From a checkpoint of a small mixture-of-experts model trained on Wikipedia.
Experts: 12 experts in each of 12 layers, 2 picks a token, a softmax router.
Below are experts of layer 2 (counted from 0) of a mixture-of-experts language model. Rows are named up (a neuron's input weights, with its number) and show model dimensions 192-255. Each number is 128 + 32 x the weight over its row's rms, rounded and kept within 0 to 255. Numbers have three digits each.
Before each expert's rows: "comes after" lists some tokens at least twice as common just before its tokens as in all text; "gets" lists some tokens that make up at least twice as much of what it gets as of all text. This comes from a sample of Wikipedia text that the model never trained on. Tokens count by the router's weight.

# expert 3
comes after: "1", "2", ",", " in", " of", " of the"
gets: ".", " =", "000", "s.", "S.", ")."
up67:113123133125099139191105140127115096126196145143094125134168132079092102150109102107071124163150061176129083089141121153114094119171103147164110151092012052119109139121065147061103178085111155
up68:095147132202186098179109172134100138130136127145142124086062113144127123112097153101125103164157101152116152128140120065082176079125123126110122160101180175150141084074109108155131147134104116
up69:144134153097132102108181111087161101124103128090174159144149117126130108156113139222113213117085117128158187123158139155139164113123145151154136134112149054113097221100139191096117110141206151
up70:130053100109190104148128155156157157185126100097132119119105117088154156150111115104115114149109101105175131103111096132107077189136139130103154161131155162144118159115170134125061194072149123
up71:162082138117112093114108115133167104068162136082153145127125133121137145113141160117099135118123168081128120082140107112119141135190152143167155097102126136104124182157103144135133121150095121
up72:125087127077091139148104131149127098138109152136108146071181129162189125171131146143119178112178129106155154149204117116140123087074138136123174143093112121094140162116133108145107114156094124
up73:110103070131138170130160115155136163110208105107125164199099136132108167131118088147158086117158158139127168162137151137134078139179146128141099092091158149180152135123123150096185074144129186
up74:179126137137167129126133103087065090107108130074134098069135114098121066151122190122113123176149091078183086122105147131065113092194112109116145048124117138128209124087179084107132133125207106
up75:066159148107060103105079126119152190097102115164079105110181156086135132075157113113158125120104057135081124200196131104121073119090159088192128166106136100126156096127149156153093144120099169
up76:163103174153172153131141113183194133128085076145137189074123183101142118173173130141119134172180122023137153139102170160207128137079162104191135132080066103142082120140104152181117095082125128
up77:135115168130141112111155151140064158088124101101116144208076118150156130091105144127119116122135129133148052054071049110155165130099092113121057190117126143148108083152148183152068142097112170
up78:154118142148118122087134155128134105153143126152148144124142162100086114138170105125117108142109112189099207136197060121119163098127154114118151083155155136152083156145163140115170147095166062
up79:081137099122120122101114154201062154136105121146116094152219115126119094151128133100129097135100102153045149087139141093129070078116168076148146119133136105053104100102088082136133133145167149
up80:121172097098071111072117188137190117123116141069074137127095101163104096124103166110148103098192172157118152078216111138084058147061066090114091157168099132121143105143136148135155104105107174
up81:150113088134133096151129105162084131129146104167137133111127127131223136131114133083138163112106158166114116126150140187127147153149106090092100125130141109137075176165119111124156156054135134
up82:118124054148114174148144099091104124143132150091114164121164141149142218140137117143088123121030112158177165115101116131014133124118114128046091106100099061076200110159091160109200132123120124
up83:093146121151139075150180108110136146136093157112116048128178163160107104107069152091217089137151114109121145120146110192060146132078124153104121150169084137195063146126148132130124189142104159
up84:083118148096116201085115131113096114123117133119121145086118104093129145107162140157106142108115104166075122105218149100158075146080090141138114158132089126145107129155160090069128076113102126
up85:144133164099110149075060177096113099107202211106134097124103171108111143121081129090122150158060101143103136105077155123176136128118170140112136137149103158099072146164133132162077127090177088
up86:112149144054134136157157109151118178122121111144070148086059185109159111114073170107113125164116157127193071124105141126127217105172105110119106154096130142132114133114115123146113125103163150
up87:084105115117129146161119106121168128114110146076064062100164125130203131099177153173110187188136130074182108134113067170114132164138123142095141061162131078138078161109118127128121076139143090
up88:129094142089170153134133119139116163118099165135128159123125182177120152140169113181113157085094139127080110135154141088140104098143177110091141151129115192088087202152085093166116076136146193
up89:117136166115084169083049120171121162094137119097109105071169141121168115123139088122134097137159067090133103139138063196092150104163127112158120053125172145141088154173133148117138146150150085
up90:135132137203139092131164139153135149072109100166102112085137109059154201132137127116197083148110106135171127135133129190110131158069107117137120055082087143152167135095119104178184214132125043
up91:102085113115140205118129107139187082134155106095121159141127098145162175150181169069138134091145116079086140127136145091111116129154148129156121081125094181153102142210097103129175154124157112
up92:128104108130143106064136135097143170065131091136090162146120132119102152107132133165128092167091144153131062142117108110105193108073133254079070153113117150135184139102122122092194164108127154
up93:129093075112096121117158118076181158093142112135119183085108099081141137158087133116144096152152126096198106143111156116119142126096138192201107160108069066167109114103095093125086120154163155
up94:095108141092163174088152084131131101143144126103089115108140114157100160153148165087045101129163121126123129110154142127137144151124076159083103173061153121213119138140169122143115138133134106
up95:082166156096112133100132160116112083116082108128153177121114150124112046143102158158115158128166103147090149101113142159057142183084156164122143186128130114166101213107089125132138139147137102
up96:054125154143173091116142097163126134129131156093077126161138121106209126097099137103115108076041121140120066167175105106113097098131148127132126153115118109108092125103087160166107172131140133
up97:194105112117128120119152057142173120155139137157144098079106171096120115157094119072173123126166141147165176093117180110124134156128103073067040135143093108149117081079097156086123154170159108
up98:138129155157182193101128140124058080075172057132088172099118122152113164139145106140142106116126095113151168126154194117142122125113148121098088095146102160085109148143104114191156113168173147
up99:180101146170219099110166186139121134096101116148117145088134122128125122163142091126107127194155149080161078099126143132135088127075161113135129143128140129111093116181081084160063141166085133
up100:090093177125067141087130155150127157147200139116167138093134134138141111157125139093154129107154096141169162073143067133116099108115125077128139071140103226176169163149129109115120165097205138
up101:099161141052147156130110117103138086122173114142203146062135107082088095127103120132102144124139144114127091128127129145098121106093055127110074195096123113118146080128088150114187127145132116
up102:112138119079149092132126113189180141124084140090073132105143124104126113160063128121118109116135176113116177178130145124114094122116120164150079143124072063148131087163071147132075165104111137
up103:140128151152123119115112102054124088077117172096104150094100119145121108141148124079083172094126145099104173075135145127145097123144129177077088136165100178113162069124071126080199043192092147
up104:135078086154161150151062140115158113126163157151135131185152153112092106140088140094143096144132137162120097111090103072079103131113118154150089115109168116210170112133084119063151090133095100
up105:041155103102104156138100170122123058208103203109109180137120107169124139124131200095098146154128087164128140110106124147113085150097107154162115176121066161141152159091127100160137117146131224
up106:163092098106117116130118155171138128115062122148126121105083137126144111073118130143097149109160133105068154069145122132148174099086138124114187095117118143102062103183120121147048151112138075
up107:136075099133127102180104079106109143144127170114172143115116155114128114089070169180097139176136103158151092148085125096119103089143106173086189099157122127142147035107143184071128127098180129
up108:163087112102147126125139120126092154152080094058072100145193159152103086113100090159179089185121148157117120121079131147092121146097138169129112173102091148127138135159166105161157103200047131
up109:123099139093068091136208111108099176102145172081139147170113156107123116178190110126144126111165133104146187130126107126121114123184099125165153064103144109118127153171118135085081152096222052
up110:142135185100125131123160116102175085091129109084137168077100165111162123153165175127158137086104122131105110107041154075146145110142111122119152092163077062111126134113104138128126142109148140
up111:123110158188148089097115100151097133078183097132125120133137142128142143176110156139064108091164123091079106155133131170118072113147162112210153103094167151153131135131151129126133131156149114
up112:088125189067065207122140134146185110101130109190116121125127180111127128087088160147176137093132099119117130167156131129134182086135111140219061092135105146135121117122139118089109158112081138
up113:138136135100118068112138127148149108126118109128108089139124139100112125169159130156125109119128114173113129083133078154125182095133138175155097168180153118150139079143104138131053114088142156
up114:099137119084111154110105110148150150098148151162138141152088049116125118145167093144179170103171077162102135141110076149107143183051182191125103152115152144171069132147144127147138111124083162
up115:109094106155078087150118122096163133134126086135132125094150085096197101116123085145154064178138119164195133148148088187146109165070126147155161108121126131105150105098108102085149139110114093
up116:126105174139136128165103196107136091098187135102188132183123079159095161130123094155082148168144149142154092079092154172112136097137111095124113132176171122134120076126112101094093112134094098
up117:104113181134135108135109123120113106136118196130089167108132183109151109143140110150086105132151116134142174110134093134126143145147130169154090077139127113178077137119077148068188136131023110
up118:140119134182184119077110131112199143122124137088166142095108173144048121153102105120126165121154112130172166105133090108135085163164087130096112123124132170061102137095143090105125162181102130
up119:144102194113107013207137141130137083104159166116129121074164189125113141136117172047127117142146109149114149140159137091202155117129110103100143071108124146146159124084130144097129192114130150
up120:131185129138163077127110126133137125079047124114136156067076145106150149136109150178113127126149129068186105075123154125110154084101157196117135140106124118170108132132101180175105114144114113
up121:107098134105115157079094044102115162103184114116116171132131168146158090099050138076124184135071137147126161100183166181145126098139115109098104132114020101189134155096113159151133105122134169
up122:192154172125114079134142149084143143116106139171176135080145153129138123164148173151189168136136151148123138145201123152173137117150094113075123145106137128113154165112077108122131111088099163
up123:147142115175102130112039143081073117149162119169165127165189116100162142156146105147167144144104054156139146143071150114101158211110127138151145147168155111136141162149121119172083089128078122
up124:123157150104135088067087141115091144195108119076085111162152136136150099107085153072138076120112084112101138112135150134135100111153077094146165069147061110130079157104085128110089178113112144
up125:135106065099154130139012147114077101154131119073142144125155130108118114161101144116094129126110115145131118090116096159078122115113114099131095141082090156130087187081145164119131078199100091
up126:116091189117143120081156120089149103064218118132111149133138156103066127127187168118090100151121115171159177092170158071168124121101177124158073123085124120153137080139117102112150146095136132
up127:166105114082118112091075125085124109217150152193116109124146166167153144099094112134087128133077159137098150113115191097125133125101099064220121130125122107146169118108093119114134183168145072
up128:140122101120170124128124120125152128124098115167188150121071209204138114128127125125150126180109137149108143135066069179105141171152044115108187092113111127098099120159135129119104139091138134
up129:101151140152143132122091141165113174040143178118140110084126085162076099082149099073096092155137118119165120101108113137172136144103128138105127148140095067174054128125125124073182125111088063
up130:076167158083067164107048166141100135153105099168146128096123128085120113155118110208109112193100153085142196167148142120135122145068085096160090135111082113076112129063141119146137128130119135
up131:154133162130090179161134152199147100031086138095107170057189082149097162143129075110137110081114173114125133106126111108102088084096101126133094111149121146124073152119109143127145118099137141
up132:170093106119173101134181111113107121220087111109136127070161173061115165174134134113163116168060120141126171147179125141148186136080125102152120146121104155157116114034070121110135091224159134
up133:189144148157099094140106109153107091108173131147111135094109170126125130116108124076098100183136107129138124104145106115153146124118169146139183074149180081119140085126075142106112121130110106
up134:103151111075132114116126082163106060099096087134209119128072174132184216132159124132098135137100118168147147146131138111069108182145095116107092111109062180077139103148111055122130122168104065
up135:128071164095230098114146141106139102118141058122146117195142148137167102139127143130165115147057095171130097027116086108098174140082130145140132099082146119149122121131139132131141170138105147
up136:161115162096070102062134122058195109129141118119115151093109145147132063092181083153189112177118109085156065176130135099053097151106136127122127128130111135176119143168129101119119117094204161
up137:027116123103129147146114113123131193084111100183041219110146136170179149158171117184128121087144180144089189178118102145118108087128145162120137206094144125122173177139158122164127074068079127
up138:182117146155164121150057148150138099195093091145164131105099128143149127120122228113164187101184121155135097059136145145179111072108224105081142130085114142094124111115115100131127155155116151
up139:121101106174101214191185091127104195128174166117116149179108132146082098162149090091146101126140136094125080116126134143114111140108122154099125128134175132123069135183112105177128131146123171
up140:113092155090123124129140149058091145169114133132121141100178103137186141207107107111107105098108181124101127144136114117098131145150121076123141126115084117126085100149119094146066103131130144
up141:151083207091114110109150189094138100135102112091184168143078157157165133135149142195121145199149143066142150139121102176115076142091157124193210092128157148122112094097132127157100118097113140
up142:183119059131085115092122226176134144100146126162124170115086109177141161147157164090105140128146136107095153130175158131145136055086103094148139184113108124096134156086128147132166151180160115
up143:064124108152121108138137139100076100063138113062112146123192125121128105163110104061176157143071142152091075153096072155127119222073116137093110043167025153123136129084115092156163112166115152
up144:111094119133078116093120162169165124096119118096148124074109163081128137129084141136118087097109104142102074163148162144144158145106154131142158122042128132126107092101180131112175142149149132
up145:125120135148111146105134118127092091113183141065098146131168103168065092089127121083172100151197096102143170141167129136141114152122154146135107070129045112145133129090109134145144146098143147
up146:181156175170176136133107118228134113151112136128079101134110151070143097179138111094112195152111110104134118142192129148163171194127063200108108125067116160116118104102159120172155141089154140
up147:116085113176133123152119116105122058138138125163170134102132203087080145093144136123120186105137214112161158148088101118174106087144154109122110117132140118128137165174116095060244127146166115
up148:126104158150164156184072098110143086119175140078154148133188124138127088140179145099145149092193069210117089153070142125177127116124107103146091096129087089163144166136142128148147072175162115
up149:171093169093094091145116121109134112168127137063179154116104054165119165052097144091090197112093170116149119178085083079173152151122117130106194115071108114085104134101145183094127119141092122
up150:091096137147146111139053172202120115102139149116099156168116076206136134157139174088126186157152098118177143137141110163123068156068182105141169154140121097164100138079126059129143115140107063
up151:167122103127156113114128137110149131138158093115139158176105206139141138118155236083125097088196118121153088093058103085151102134163101110171157122133070116165123162130166107099169142068143143
up152:143093138137102074138090149120091078065152171162144123143138129077222095145101149148097076190046114172122126128157134136124161043094144153069095130140118179153176103114142134102165086128117103
up153:118128200141135104136132099132162152116153140119169134179092132115164098117088115108078119146112119073134185131120124089115110097176149146144097120093130188155109118161180136162155145168162134
up154:101140131120099098136111161160144129126120165119185141104155110112124131151085099174088011049142106087032155133102175127153191113084168113158150101151123145134102144091133091117158165142102202
up155:124124080145122132062176158116110178160077118158155136165089189080142132084146175148100098125202077077102101084073112100168125073109131122136181141157117151094126177122161107162151114100088091
up156:183112164076136107134063191105107237102168143146056137125136182070164138131146091145136185181111073118084118130122124144093158180138199162100129147132135093109128123152082118124148108102128169
up157:202074100137070105111160141079200171181149098117123140153127165152095121163142171062171125137166117082114151132070095190093117144141102073156089179078115085135152107181106118130106143141153097
up158:111144133130130088165133130126078103101101202062129163124080161158131109148115117175197129102150140084123117166163129118126047077152105195120150050112124154098127134077148121097088132114144098
up159:123164149095131165115057092141127101124193127087120179155093137096115127131092136126124106098165081115077196116142128094143095102095093120135115135077132104126099093151172119146146173167100111
up160:114117067151138167099136151145113142098098127135089195164123207112146110194149157135100125204181128152056144128156134156103102086154158126081152139145089128173165123079080149116165127175105097
up161:160101178142129072167144081114093135109059155084139131110106148140142147116124112138048143081140156073051141154103133199079083107118114103188169107082152218161136136116154166127158143104152097
up162:062132108121106050125113175173196157097140106096063164119105116074122136145182146158099138120092159132083185115112170099165132126156124099145129154079069137126136153085141098084127089158086150
up163:094100102123107160151087124136146076080135137096093196094095064096121146112097128109165153162138092161135121098123092122144170139092116113149133104088086103098159164104145136135156134171175097
up164:110146146125166153106080191123083108148091156136105194099165141118110136136082120089114088123138160129178143147155107092134161100095106233082106150148104148125125159105098133105139200148122106